config = dict(
    n_experts=128,
    d_expert=64,
    normalize_top_k=True,
    router_noise=0.1,
    init_std_router=0.00936,
    vocab_size=2048,
    beta1=0.95,
    beta2=0.98,
    batch_tokens=[65536, 131072, 196608],
    max_steps=4631,
)
Below are experts of layer 7 (counted from 0) of a mixture-of-experts language model. Rows are named router (the router's row for the expert), up (a neuron's input weights, with its number), down (a neuron's output weights, with its number) and show model dimensions 0-191. Each number is 50 + 10 x the weight over its row's rms, rounded and kept within 0 to 99.
Before each expert's rows: "gets" lists some tokens that make up at least twice as much of what it gets as of all text; "mostly gets" lists some tokens that are sent to it at least half of the time. This comes from a sample of Wikipedia text that the model never trained on. Tokens count by the router's weight.

# expert 72
gets: "os", "ut", "ak", "ot", "inn", "eder"
mostly gets: " fin", " As", " Jos", "os", "fess", " Brit"
router:46 43 51 46 57 43 59 57 36 36 62 51 67 48 43 43 42 48 38 48 58 56 43 27 42 57 48 58 35 50 39 54 77 44 47 65 56 43 47 43 58 36 40 35 49 35 58 30 57 50 63 60 62 66 51 44 41 52 53 37 52 48 49 53 39 55 59 55 49 39 47 52 62 51 51 46 51 31 58 68 60 67 31 61 56 48 68 30 48 29 48 46 44 54 46 41 58 50 49 48 64 56 45 59 51 53 33 54 55 53 53 48 52 63 54 69 51 41 37 50 36 35 50 41 35 36 52 39 44 52 52 39 44 58 56 70 47 57 75 46 46 57 52 47 30 37 56 33 51 53 23 46 44 50 69 57 66 39 58 49 72 62 43 55 52 44 46 65 53 37 56 53 58 41 49 42 39 47 52 42 55 61 39 56 38 53 49 71 35 44 45 45
up0:70 60 56 52 64 66 57 57 64 54 52 48 44 50 55 59 46 49 47 66 51 46 53 43 62 67 52 41 64 51 32 65 49 62 60 65 51 49 46 38 62 32 57 57 42 55 51 38 54 62 41 54 49 59 44 37 40 52 48 35 53 40 36 46 82 43 61 40 48 63 51 35 44 43 76 30 54 65 49 50 44 62 50 52 47 54 64 46 57 58 60 58 57 50 41 41 45 52 52 44 62 47 47 63 49 77 41 47 48 41 59 45 42 57 44 38 50 44 48 51 62 41 23 40 46 38 43 52 60 47 44 52 54 67 73 56 47 43 48 60 64 50 62 41 46 47 46 25 68 48 47 60 57 53 41 50 53 52 60 50 28 35 29 47 33 45 61 56 56 56 65 54 39 43 72 58 55 48 58 41 47 48 70 53 48 58 57 50 38 48 47 44
down0:53 51 60 59 42 71 65 53 57 53 42 42 53 50 53 45 53 56 61 51 54 56 46 44 51 29 59 35 38 49 55 46 65 28 51 46 43 46 51 53 50 48 48 50 69 41 48 33 50 45 68 61 60 47 56 55 63 52 57 49 75 44 51 72 49 53 44 37 44 44 36 60 53 61 59 62 42 45 51 32 55 70 76 46 63 39 47 57 57 57 43 63 41 45 32 41 55 46 58 35 50 58 45 30 45 44 49 46 62 56 21 65 39 44 45 65 50 49 62 39 47 39 58 57 42 51 62 58 53 51 56 50 45 50 50 63 61 41 70 46 42 52 38 68 37 47 35 51 49 53 63 40 58 35 32 52 57 56 40 53 49 44 38 44 37 57 41 22 33 46 44 61 52 43 48 47 48 66 57 45 51 50 34 60 47 52 61 58 56 69 51 33

# expert 54
gets: " B", " R", " b", " r", " V", " M"
mostly gets: " R", " B", " r", " b", " V", " mod"
router:53 61 54 37 50 40 29 42 47 38 51 33 46 32 68 47 56 67 38 34 48 62 66 56 39 35 44 59 46 43 46 66 64 43 45 47 38 69 53 34 66 43 43 44 51 66 41 44 36 55 53 64 36 45 58 72 47 47 54 61 56 41 49 64 51 56 35 61 44 50 30 62 34 49 38 55 62 57 60 67 59 53 44 51 64 55 62 45 50 47 47 37 58 41 46 56 45 51 42 43 66 52 58 74 49 44 52 64 62 54 65 53 50 49 46 57 53 33 40 59 40 55 50 48 58 55 44 53 32 60 45 46 59 62 46 37 37 49 60 57 60 63 61 51 38 47 70 53 56 61 52 37 37 46 45 32 50 47 45 55 65 33 57 44 71 42 54 48 38 52 39 67 51 52 38 62 53 48 59 40 46 52 62 61 71 56 46 50 46 62 62 40
up0:63 49 50 56 32 63 35 57 31 59 59 42 66 60 50 40 47 55 49 52 54 49 62 53 37 38 60 64 47 48 49 55 43 41 31 64 52 53 48 39 48 33 61 56 56 59 25 43 42 65 46 70 55 45 45 65 49 67 43 59 41 58 50 61 56 50 41 58 47 68 42 54 61 40 61 43 47 46 48 51 46 46 56 45 35 33 53 44 48 48 61 54 49 44 55 50 49 33 40 63 41 50 66 56 50 55 52 57 50 37 47 60 59 52 42 47 46 52 44 44 42 56 59 44 31 47 40 62 74 47 59 61 39 42 33 54 39 62 67 66 37 50 37 42 55 55 58 46 32 54 59 40 58 67 69 32 56 39 43 61 51 50 43 63 44 46 34 37 42 28 50 68 28 39 38 45 54 50 48 67 47 74 60 57 41 60 45 47 49 62 54 44
down0:39 45 46 57 64 55 65 47 54 47 40 52 38 47 50 45 49 57 52 43 58 49 39 32 43 43 54 32 61 51 54 53 55 62 76 78 53 64 53 64 46 52 35 58 53 51 43 43 44 36 52 42 63 47 44 33 41 45 56 48 37 47 68 43 31 43 60 63 55 34 53 48 49 53 45 55 66 65 53 55 53 49 55 37 54 53 40 54 49 76 62 51 50 38 65 46 46 33 55 51 51 63 43 32 54 39 46 70 39 70 51 46 43 64 40 61 64 57 62 55 47 48 47 46 62 51 39 27 51 48 34 57 48 59 42 56 39 48 54 30 28 76 49 41 40 46 52 53 43 58 46 37 50 55 50 36 57 29 56 42 53 34 31 49 44 71 60 50 51 39 62 57 60 56 51 56 38 50 39 56 45 53 42 52 52 48 31 47 40 56 63 49

# expert 62
gets: "erv", "re", "ect", "ent", "ist", "port"
mostly gets: " profess", "ecut", " cre", "overn", "irect", " represent"
router:35 52 64 62 61 39 22 50 43 43 52 53 63 49 38 48 41 47 31 40 61 35 42 51 35 56 41 61 40 39 58 36 53 34 59 40 40 53 57 55 44 45 71 67 64 56 53 45 29 42 53 50 51 59 52 51 64 50 39 40 39 52 37 51 56 44 59 36 49 54 32 62 61 54 48 37 52 45 52 61 40 53 57 53 50 40 40 45 46 57 61 42 34 32 49 34 51 41 65 41 62 66 48 55 55 59 53 42 50 65 65 30 58 49 49 47 64 58 45 47 38 51 37 42 39 35 46 65 40 56 46 43 52 38 47 39 46 57 42 51 69 53 55 55 45 49 58 49 36 46 53 42 65 51 36 33 60 58 60 33 66 37 43 50 58 59 49 51 39 54 47 47 66 72 41 46 58 47 50 36 64 49 43 57 49 49 39 51 54 27 38 75
up0:65 42 45 62 62 38 61 68 55 38 59 41 42 41 47 64 49 44 61 50 42 49 45 37 46 45 51 52 39 44 41 36 61 46 53 56 51 54 43 69 51 64 36 28 49 67 57 35 42 36 54 65 51 57 43 51 43 66 48 42 37 71 63 71 81 62 57 56 35 42 53 52 49 58 34 49 40 45 57 68 46 56 54 53 52 48 37 54 56 53 73 58 44 34 43 45 65 28 45 44 57 58 60 50 44 46 65 42 39 63 61 46 54 32 56 57 58 52 52 49 64 35 35 60 36 35 35 52 74 53 59 53 45 58 51 55 57 51 47 46 70 37 43 52 60 45 38 44 63 50 47 40 55 57 59 67 43 52 45 55 57 60 43 40 56 55 60 54 49 42 63 48 63 54 56 45 53 54 44 61 50 54 65 43 53 28 44 50 61 32 55 51
down0:48 53 42 45 50 61 49 37 61 37 68 46 39 58 41 41 36 54 70 49 56 64 35 53 35 46 41 57 55 32 47 64 65 49 58 60 28 40 48 40 56 67 34 54 35 48 43 36 49 48 52 50 59 37 55 55 47 37 49 29 51 43 58 62 54 55 37 55 53 62 46 50 57 56 37 43 57 64 46 41 54 31 54 52 45 55 42 63 48 69 49 70 51 70 42 63 34 52 31 44 45 42 46 44 49 48 54 69 51 23 49 41 55 41 50 46 52 51 48 37 45 60 55 61 59 47 51 59 44 38 32 57 38 62 56 58 39 40 61 50 42 64 45 52 46 49 58 41 41 50 48 29 66 43 48 43 57 30 62 54 49 43 55 70 49 52 49 38 49 47 51 31 62 39 49 34 60 51 53 41 52 52 50 56 43 54 78 49 58 64 67 39

# expert 47
gets: "a", "z", "i", "is", "ia", "o"
mostly gets: "ius", "ville", " consid", "ki", "urg", "que"
router:51 69 45 55 72 44 43 50 29 58 52 55 57 51 44 50 49 67 52 49 33 50 43 44 53 49 55 58 41 51 66 69 55 43 67 49 58 36 64 51 42 50 42 76 52 39 47 49 62 43 36 52 49 55 65 52 41 52 55 42 50 49 45 42 42 74 41 46 56 57 54 53 29 57 59 51 36 61 55 22 48 51 28 42 42 54 58 49 45 35 52 45 31 39 47 50 45 48 46 58 48 64 57 43 31 37 42 69 54 46 61 59 45 43 73 36 59 60 62 59 57 43 49 35 45 44 52 48 54 50 43 52 46 52 51 51 53 38 37 43 51 39 72 46 51 58 37 49 39 65 44 57 56 36 46 63 54 50 61 34 52 43 44 46 25 42 60 44 42 55 57 46 55 35 40 59 44 43 33 53 38 49 48 46 45 47 70 58 35 28 37 36
up0:71 52 60 42 54 37 55 49 55 58 37 59 48 39 59 47 47 47 57 43 53 65 55 57 63 53 60 55 60 37 52 65 49 61 47 49 61 51 30 33 36 41 31 52 47 49 38 50 54 63 31 58 40 48 39 42 41 23 35 43 46 52 52 51 63 47 64 66 58 63 65 72 52 55 48 39 48 52 44 48 68 62 29 51 41 47 64 75 31 68 59 37 48 57 53 31 76 47 43 60 41 40 33 50 51 51 53 71 61 48 66 59 51 59 58 49 47 58 39 60 45 32 44 50 64 54 44 42 55 54 48 46 58 54 56 45 47 50 54 39 55 41 57 52 65 38 52 25 59 65 38 50 38 34 46 47 51 51 60 51 45 32 54 70 55 51 56 58 48 42 54 48 59 40 44 36 48 60 60 51 57 51 41 46 46 43 57 54 41 44 62 50
down0:40 47 42 48 43 37 56 58 55 49 69 63 69 50 55 56 64 40 46 48 63 36 50 43 45 43 43 59 40 51 43 50 42 46 46 40 47 37 63 52 58 46 83 40 52 46 51 50 43 36 49 50 48 70 59 47 66 69 61 44 47 65 40 44 35 64 57 55 49 27 43 41 45 43 38 43 45 28 52 42 42 33 78 30 42 49 45 37 61 45 53 62 43 54 55 55 31 69 49 34 52 65 46 56 58 52 54 44 51 69 48 40 59 41 44 62 58 52 51 58 60 73 55 47 50 36 48 45 41 45 41 55 39 56 58 54 48 45 47 58 46 64 35 59 52 42 46 69 50 39 51 48 51 72 34 53 46 47 44 53 52 53 52 48 50 43 60 35 75 58 38 47 53 56 72 49 57 66 52 42 43 62 39 48 48 39 35 51 66 57 52 53

# expert 52
gets: " ", " (", "–", " $", " −", " \""
mostly gets: " −", " ", "#", " $"
router:42 52 64 61 59 52 47 32 54 59 36 49 56 58 40 53 35 60 53 59 67 54 41 48 51 30 44 43 55 62 52 60 27 38 46 56 41 47 31 40 66 49 53 35 54 52 60 69 29 55 62 48 54 46 43 58 59 55 56 53 48 46 43 55 47 65 37 50 42 57 65 49 57 45 51 33 40 59 57 48 46 38 59 62 41 50 44 36 64 30 44 36 46 40 50 62 43 45 45 56 53 50 56 40 51 46 47 35 51 62 41 57 73 54 64 60 66 59 43 45 48 56 21 60 56 45 61 29 57 40 38 53 44 44 44 51 60 41 47 55 45 55 48 50 34 41 40 68 52 52 45 47 39 48 44 53 55 36 54 54 65 25 40 60 37 41 62 62 63 79 60 59 52 53 45 34 59 39 50 39 35 59 42 51 36 60 57 64 55 50 44 55
up0:66 52 51 66 64 51 49 49 56 44 31 46 47 54 43 43 44 55 15 55 38 51 47 52 51 72 51 45 52 58 51 57 42 47 58 51 30 36 43 49 51 56 53 61 35 54 58 57 56 50 52 31 59 40 55 26 65 49 26 54 58 48 43 52 70 45 59 48 37 58 47 58 64 57 42 32 62 59 64 57 52 40 43 52 38 40 38 46 55 47 47 48 60 59 40 45 46 62 53 43 33 43 71 58 53 68 47 47 51 52 51 40 46 61 44 56 54 56 51 42 57 54 27 57 42 64 26 68 74 52 41 61 57 58 52 60 39 41 50 58 60 44 42 49 47 45 58 59 57 53 44 55 41 35 34 54 51 56 43 36 48 54 48 66 35 80 50 54 49 48 51 67 40 49 57 58 47 38 53 51 41 43 58 44 50 50 60 60 67 29 40 50
down0:38 52 52 53 50 48 51 44 52 49 34 41 58 41 46 55 66 52 45 62 40 22 45 58 41 57 59 43 54 33 50 32 49 47 38 46 47 81 58 63 62 39 57 43 57 49 39 44 49 46 37 49 49 50 27 71 38 41 53 23 62 42 46 47 50 47 45 39 37 55 49 46 49 69 55 39 64 49 47 24 54 45 57 42 59 56 70 47 65 45 41 48 51 40 51 60 56 41 54 54 37 46 43 41 51 44 56 49 52 38 42 52 64 52 50 35 54 53 38 62 60 52 52 50 63 45 52 42 27 48 27 54 58 57 46 46 49 58 42 39 34 33 40 54 57 53 62 47 30 55 56 58 48 38 49 53 42 49 53 38 52 52 71 40 68 55 47 60 62 69 59 50 53 53 43 32 51 76 47 61 44 68 54 51 44 54 48 56 52 49 70 38

# expert 109
gets: " M", " L", " P", " D", " S", " B"
mostly gets: " Al", " Geor", " Bel", " Pl", " V", " N"
router:69 48 64 25 45 30 55 37 66 69 55 52 52 35 49 44 55 49 40 57 61 55 60 46 45 46 36 54 46 70 50 66 47 61 50 53 48 63 51 61 76 66 57 45 62 58 55 49 59 60 43 39 44 50 61 56 60 62 54 49 48 72 47 55 63 34 51 61 52 49 40 53 44 35 36 47 81 68 56 60 46 56 42 48 68 33 45 46 58 54 60 43 54 34 40 40 39 58 61 51 60 53 62 42 67 63 33 51 47 63 54 69 58 47 42 52 64 55 48 40 60 61 58 65 62 62 53 46 46 34 42 63 46 58 47 57 53 57 50 57 40 49 54 41 45 43 54 49 58 40 39 46 40 42 50 50 37 57 40 49 48 36 29 63 61 59 48 43 52 64 43 55 65 40 46 44 44 36 42 48 39 51 51 56 52 52 40 58 49 60 67 64
up0:49 45 57 38 52 49 47 53 53 57 31 37 60 49 59 44 50 56 50 56 48 37 70 54 49 41 47 55 53 43 62 27 41 58 57 57 44 36 47 61 57 53 37 67 58 54 59 63 44 36 42 41 49 55 54 39 46 52 37 62 45 53 41 47 71 50 78 43 56 41 44 29 45 28 42 49 36 60 57 39 72 43 41 40 56 37 56 47 52 62 62 61 41 54 56 49 37 58 63 52 45 54 55 46 49 46 52 36 58 41 54 40 46 50 45 60 48 63 71 40 71 57 42 33 37 32 58 52 50 37 66 55 55 51 46 46 60 54 58 45 54 53 57 40 38 49 58 48 59 39 53 69 49 43 44 38 44 51 51 44 66 40 62 46 64 56 72 48 61 63 40 66 49 67 73 26 66 48 61 26 65 49 49 49 48 43 41 50 45 52 51 58
down0:52 36 56 69 38 67 53 51 47 44 65 44 42 43 38 51 49 44 52 52 56 55 33 45 40 65 48 67 53 42 49 58 45 52 56 60 63 62 38 32 49 51 60 35 48 60 39 26 35 54 57 39 54 39 69 58 46 58 54 49 50 50 45 59 48 53 28 36 54 43 36 77 57 57 42 50 51 43 43 44 38 51 71 56 38 34 55 56 40 46 49 51 36 42 53 42 66 54 48 50 60 44 42 60 35 48 50 73 38 50 49 52 54 38 57 48 50 35 32 68 36 36 56 60 51 51 53 42 33 49 38 69 40 50 45 54 46 45 50 45 60 46 47 41 39 58 55 41 30 67 43 51 59 58 56 66 62 54 49 46 48 62 47 57 30 40 39 49 40 47 60 36 54 38 37 52 53 51 60 57 35 56 44 60 71 62 47 65 42 35 59 33

# expert 49
gets: "at", "is", "ic", "in", "ch", "ecut"
mostly gets: "epend", " vis", "ecut", "at", "rat", " York"
router:57 60 30 68 56 46 61 53 50 37 48 49 63 46 43 33 42 53 34 50 48 48 61 63 39 38 18 50 54 55 51 44 53 59 44 72 50 38 59 60 65 43 73 53 56 65 57 60 46 62 57 54 61 48 53 33 69 64 50 55 54 45 66 66 52 55 53 42 54 66 35 44 63 56 44 43 59 45 47 29 54 37 46 58 71 64 40 40 49 37 57 47 50 36 49 40 60 60 39 48 41 38 48 61 63 38 44 51 47 63 30 39 56 45 48 35 48 51 58 64 69 50 54 47 47 43 40 54 53 36 67 61 45 55 58 48 45 52 47 43 47 61 57 62 40 35 45 50 42 50 62 46 51 41 39 73 52 50 27 65 40 36 49 56 53 51 34 47 58 36 56 50 57 44 51 36 51 57 65 54 48 55 39 54 38 43 44 36 68 55 48 59
up0:75 61 53 66 44 61 53 37 54 52 45 47 46 56 58 59 55 72 62 59 43 48 56 49 56 48 46 60 57 48 64 58 42 37 64 51 46 61 60 23 48 38 41 55 61 60 59 51 49 67 58 49 41 28 40 56 37 54 40 63 33 43 47 59 68 55 53 53 40 81 49 44 51 72 50 62 64 48 73 36 38 56 49 38 67 40 37 46 47 59 65 50 51 55 54 33 52 61 37 39 52 65 49 75 69 53 55 59 59 57 60 55 65 50 43 46 50 66 48 45 64 51 54 50 27 58 48 57 62 49 65 59 67 49 44 55 40 68 48 59 39 47 62 48 52 43 41 53 47 59 51 48 42 38 55 53 43 49 43 59 46 55 56 63 41 44 49 48 55 39 39 46 55 42 45 53 63 54 39 55 44 59 60 45 37 63 40 48 34 52 39 47
down0:51 24 63 50 37 60 49 52 41 72 46 55 53 40 64 66 50 47 50 63 57 56 31 39 54 47 32 46 39 61 52 39 48 61 47 59 34 46 45 57 62 44 45 50 63 48 46 42 38 65 49 48 59 68 48 56 38 49 55 35 56 55 51 39 38 39 39 67 53 44 37 48 41 32 61 47 54 47 41 43 41 51 66 40 28 41 56 46 42 59 49 30 48 64 59 43 78 43 68 42 38 39 57 40 40 63 62 40 50 47 56 60 56 62 43 58 42 36 52 40 40 60 66 45 51 42 50 48 44 49 50 54 32 48 48 35 46 54 52 41 59 65 40 58 46 50 50 47 56 39 42 53 66 75 50 38 43 50 72 43 63 45 47 43 63 53 34 42 43 48 58 43 63 52 54 45 49 58 27 44 48 44 39 48 56 21 59 47 53 37 48 44

# expert 26
gets: "i", "a", "ia", "an", "o", "ai"
mostly gets: " California", " Japan", " France", " India", " Australia", " London"
router:52 52 43 65 58 58 57 30 44 51 63 67 64 60 45 55 41 48 34 39 50 58 37 49 63 45 49 60 43 49 62 57 76 60 55 39 42 37 60 50 36 39 54 41 26 40 57 40 48 53 46 53 49 44 55 59 41 39 59 56 50 66 41 41 50 64 53 41 64 65 53 62 51 44 34 50 58 54 47 32 53 43 28 53 73 54 51 62 47 48 47 63 46 67 61 68 60 51 43 60 49 46 64 44 44 39 51 56 44 51 49 50 79 41 54 59 58 53 60 62 50 37 52 37 57 66 49 63 77 51 51 66 56 63 43 58 43 51 42 61 42 32 59 61 44 60 48 58 36 52 57 47 52 54 65 60 54 47 48 48 51 50 55 23 48 41 44 55 52 42 61 43 53 22 47 43 44 35 66 50 56 37 53 61 64 52 58 49 36 49 46 55
up0:75 64 61 61 34 35 49 44 52 46 32 63 44 54 29 40 62 46 51 33 43 44 47 52 50 65 57 41 54 70 41 49 50 43 64 45 59 58 55 61 55 54 63 39 40 50 56 51 48 48 58 31 53 37 56 67 59 62 61 50 64 58 40 42 86 51 53 35 59 60 60 44 54 50 36 37 49 56 42 56 42 38 55 51 55 47 46 48 43 45 55 51 43 55 46 51 53 65 45 60 46 43 53 62 48 45 39 42 67 62 58 43 42 61 68 44 58 63 51 48 62 40 63 54 47 52 65 49 63 65 50 53 56 64 62 44 47 40 44 49 51 34 50 67 52 59 47 58 60 47 51 48 43 45 71 40 42 54 54 50 40 36 52 60 58 25 30 35 41 40 56 61 46 30 52 42 43 46 46 62 59 34 46 63 52 52 61 43 68 32 44 45
down0:33 57 36 47 68 60 51 59 28 62 63 41 43 55 70 57 32 51 46 62 51 37 45 48 40 33 53 50 59 30 57 51 51 61 56 56 48 52 38 54 45 42 38 43 49 41 41 45 51 59 46 65 42 51 46 45 43 41 52 40 34 49 56 54 37 60 49 65 24 54 44 47 53 45 60 71 55 46 53 38 73 64 61 41 33 53 56 57 50 50 40 40 55 36 54 49 42 42 49 43 46 43 45 46 41 56 50 61 33 36 48 41 48 61 37 64 52 40 54 43 33 65 49 49 50 48 32 58 33 40 54 45 44 50 50 50 62 52 43 61 42 62 57 49 44 48 28 44 28 55 43 53 56 55 33 46 53 36 67 48 42 52 49 35 55 66 55 61 75 41 40 62 40 76 44 60 58 57 46 47 48 62 39 50 45 57 45 66 37 56 57 42

# expert 127
gets: "l", "P", " B", " p", " P", " M"
mostly gets: "echn", " Pl", " ph", "Ch", " pl", "pl"
router:47 35 50 32 51 34 47 49 69 47 57 55 44 51 47 58 81 31 59 56 60 52 57 47 50 53 35 50 55 62 52 53 55 49 59 70 50 62 67 49 70 47 48 41 45 75 50 61 55 63 49 43 37 64 61 74 45 58 48 46 59 67 61 59 46 40 57 65 52 55 37 40 61 44 47 45 68 69 49 54 51 58 59 43 65 33 29 50 53 50 54 51 46 39 57 45 61 57 46 46 55 34 44 48 58 70 35 41 41 47 47 64 57 53 30 57 62 40 44 39 57 62 59 44 34 63 52 40 52 50 59 58 58 53 44 60 60 48 54 56 52 40 52 38 49 43 62 49 57 50 49 40 50 41 62 52 44 60 33 52 38 63 47 61 65 51 48 41 41 44 63 54 55 73 70 45 47 57 49 47 37 53 57 35 51 41 51 59 42 49 80 52
up0:70 49 58 45 48 43 67 48 47 47 46 40 40 51 42 59 26 43 51 49 60 24 50 41 44 39 45 54 57 46 46 58 40 59 47 69 45 47 30 65 30 57 52 43 49 61 61 61 54 46 33 44 33 60 54 50 47 47 48 61 58 42 47 65 65 35 52 43 61 43 43 59 60 64 59 62 60 51 50 47 47 49 62 53 38 49 39 39 46 64 50 54 37 47 46 39 62 55 55 65 63 23 49 22 60 55 58 54 54 57 45 45 59 65 46 46 56 60 56 33 49 44 56 49 69 25 56 57 69 54 55 64 60 52 56 58 40 41 41 68 39 45 53 47 49 64 41 61 37 53 46 48 52 52 50 46 68 58 47 42 40 59 41 58 56 38 55 53 41 51 24 40 63 53 55 44 59 47 39 59 38 69 35 39 59 61 48 59 51 46 50 32
down0:48 44 60 46 56 70 50 51 41 55 53 32 42 65 31 40 56 45 65 40 47 67 44 60 47 61 57 42 63 54 64 56 50 33 64 35 58 38 61 41 68 48 53 55 55 53 40 46 49 55 66 54 40 55 25 45 36 43 54 42 35 58 43 52 52 71 34 54 35 52 48 39 51 41 44 47 39 39 59 51 43 50 52 57 51 62 63 46 53 36 43 45 36 49 36 54 41 52 43 49 50 49 41 63 31 46 57 52 42 61 68 41 58 49 60 51 38 56 47 58 59 57 45 63 43 48 54 49 59 56 38 65 47 34 51 40 67 65 54 33 47 54 40 58 45 36 61 39 74 39 50 67 47 52 41 37 43 40 54 43 59 50 61 54 40 63 52 47 54 61 48 67 30 58 40 51 64 39 62 51 48 44 58 63 62 29 33 64 52 62 39 70

# expert 13
gets: "it", "b", " b", "its", "emb", "act"
mostly gets: "it", " feat", " us", "emb", " success", " includ"
router:49 57 44 47 56 56 50 59 39 59 50 62 41 62 61 50 45 55 42 57 34 40 54 67 54 47 66 32 45 49 50 38 62 55 49 48 57 79 56 43 49 42 65 46 69 50 44 55 33 50 31 44 31 47 50 29 70 43 46 35 31 50 34 45 44 35 49 44 65 50 62 32 74 56 59 54 30 47 56 63 43 62 62 57 66 42 38 58 53 51 34 52 57 35 61 53 49 50 55 59 59 59 49 37 42 57 42 49 35 50 57 57 43 52 42 48 46 45 28 50 54 28 60 51 52 61 52 53 30 44 51 65 61 44 42 33 43 47 40 46 65 49 47 50 49 40 61 42 56 51 56 55 45 52 40 40 67 43 49 53 54 39 65 52 68 42 51 59 40 53 62 51 45 55 64 49 52 44 45 42 57 73 44 48 44 32 39 52 45 52 51 73
up0:67 58 45 44 50 36 44 62 47 33 57 46 46 62 33 39 63 61 59 49 55 57 42 42 42 39 45 51 47 46 58 45 59 48 60 52 56 54 57 54 56 49 59 42 51 55 44 67 33 35 54 52 67 38 53 61 62 57 47 46 35 38 42 62 53 65 68 29 42 62 47 63 52 42 36 41 69 39 51 56 58 55 53 53 45 54 65 66 64 40 48 43 56 46 35 55 56 43 69 50 46 50 42 77 68 26 40 47 49 54 48 54 55 46 60 50 40 53 59 60 64 59 55 43 42 49 48 43 61 49 42 47 38 42 28 52 42 45 45 33 46 61 58 58 43 58 71 52 57 45 35 41 55 50 43 43 48 58 50 65 56 36 47 61 65 56 41 32 53 38 59 51 57 62 70 70 63 43 47 56 45 37 55 50 47 63 43 57 63 39 37 78
down0:58 36 53 46 51 46 65 41 37 54 29 55 51 62 66 53 53 48 58 38 44 48 44 49 49 47 50 58 59 33 49 34 57 33 69 49 40 52 45 60 61 56 53 47 52 26 42 60 54 45 52 58 42 49 45 39 54 58 45 59 62 37 59 60 55 52 41 50 29 62 51 45 37 53 45 47 55 52 56 41 56 59 48 47 59 66 66 52 67 53 58 43 54 47 50 75 60 48 59 53 48 44 39 39 57 38 55 82 61 47 34 38 64 37 45 47 39 52 62 49 56 66 51 41 61 58 54 33 47 28 73 49 60 41 67 67 61 56 40 32 62 51 43 68 52 42 60 58 40 54 43 46 57 48 27 63 59 57 55 48 57 69 45 37 35 58 58 43 45 58 57 51 43 47 31 54 54 47 56 65 41 58 50 55 46 33 50 37 56 55 58 59

# expert 27
gets: "a", "ia", "land", "s", "ington", "ton"
mostly gets: "ington", "ford", " California", " London", " Australia", "ville"
router:59 44 51 51 47 58 44 47 22 59 42 33 59 60 45 35 57 49 48 44 40 51 57 58 54 44 34 55 41 47 38 56 50 56 50 60 55 54 46 44 39 54 39 66 39 54 56 41 41 55 42 72 51 41 54 53 43 54 39 49 34 43 56 44 53 71 40 39 55 51 48 34 51 31 54 74 52 63 53 35 50 41 41 36 45 45 51 57 50 43 54 44 54 47 77 66 71 45 46 48 44 51 51 63 43 42 62 43 41 41 46 51 65 48 73 46 41 53 48 60 42 48 42 37 50 59 50 66 61 57 57 44 33 36 52 37 39 43 49 35 51 58 61 72 65 56 40 48 46 66 54 55 51 64 57 48 61 42 47 60 40 63 34 42 24 47 57 26 71 49 46 47 34 46 44 57 42 57 49 41 57 32 49 55 45 67 43 52 36 36 50 60
up0:68 44 67 47 35 57 43 48 42 31 54 45 31 54 54 38 41 43 40 59 54 54 68 63 42 34 49 43 55 81 64 49 70 59 47 42 65 48 51 35 43 44 56 43 57 49 49 45 47 45 42 61 54 44 43 41 46 61 46 47 59 48 36 47 68 54 54 60 45 45 24 34 62 31 57 49 58 42 55 71 51 28 37 52 58 47 54 41 56 41 42 43 58 53 47 66 59 54 47 36 57 49 35 53 45 70 34 55 53 53 48 63 54 48 39 29 48 56 47 41 42 43 34 44 47 59 62 74 72 48 61 51 31 44 44 54 55 56 51 60 60 49 65 66 60 57 63 65 38 43 42 53 53 64 41 35 52 35 57 61 33 41 60 57 48 42 52 56 56 42 64 60 42 56 51 47 35 46 35 48 49 43 53 46 59 51 41 52 57 49 56 49
down0:45 47 32 44 66 53 65 48 44 59 58 62 61 33 42 63 50 57 57 56 54 45 68 59 43 57 57 65 43 42 54 56 48 48 47 46 77 46 37 69 53 60 36 59 40 52 43 56 69 44 40 48 50 33 62 67 47 27 47 57 43 56 50 54 37 43 50 53 62 50 48 54 62 43 43 52 43 64 58 51 48 47 46 35 44 56 47 60 47 58 47 52 60 35 69 46 46 42 63 49 37 59 53 53 53 31 60 46 36 45 48 44 55 65 52 51 58 48 57 52 48 49 66 38 61 51 58 28 32 37 51 40 63 70 44 45 40 47 50 36 39 49 42 50 46 39 44 43 49 73 57 62 52 50 54 46 46 63 46 46 60 55 85 76 28 46 30 45 37 48 51 51 60 40 48 43 59 64 48 50 45 44 36 53 47 54 55 40 46 55 39 65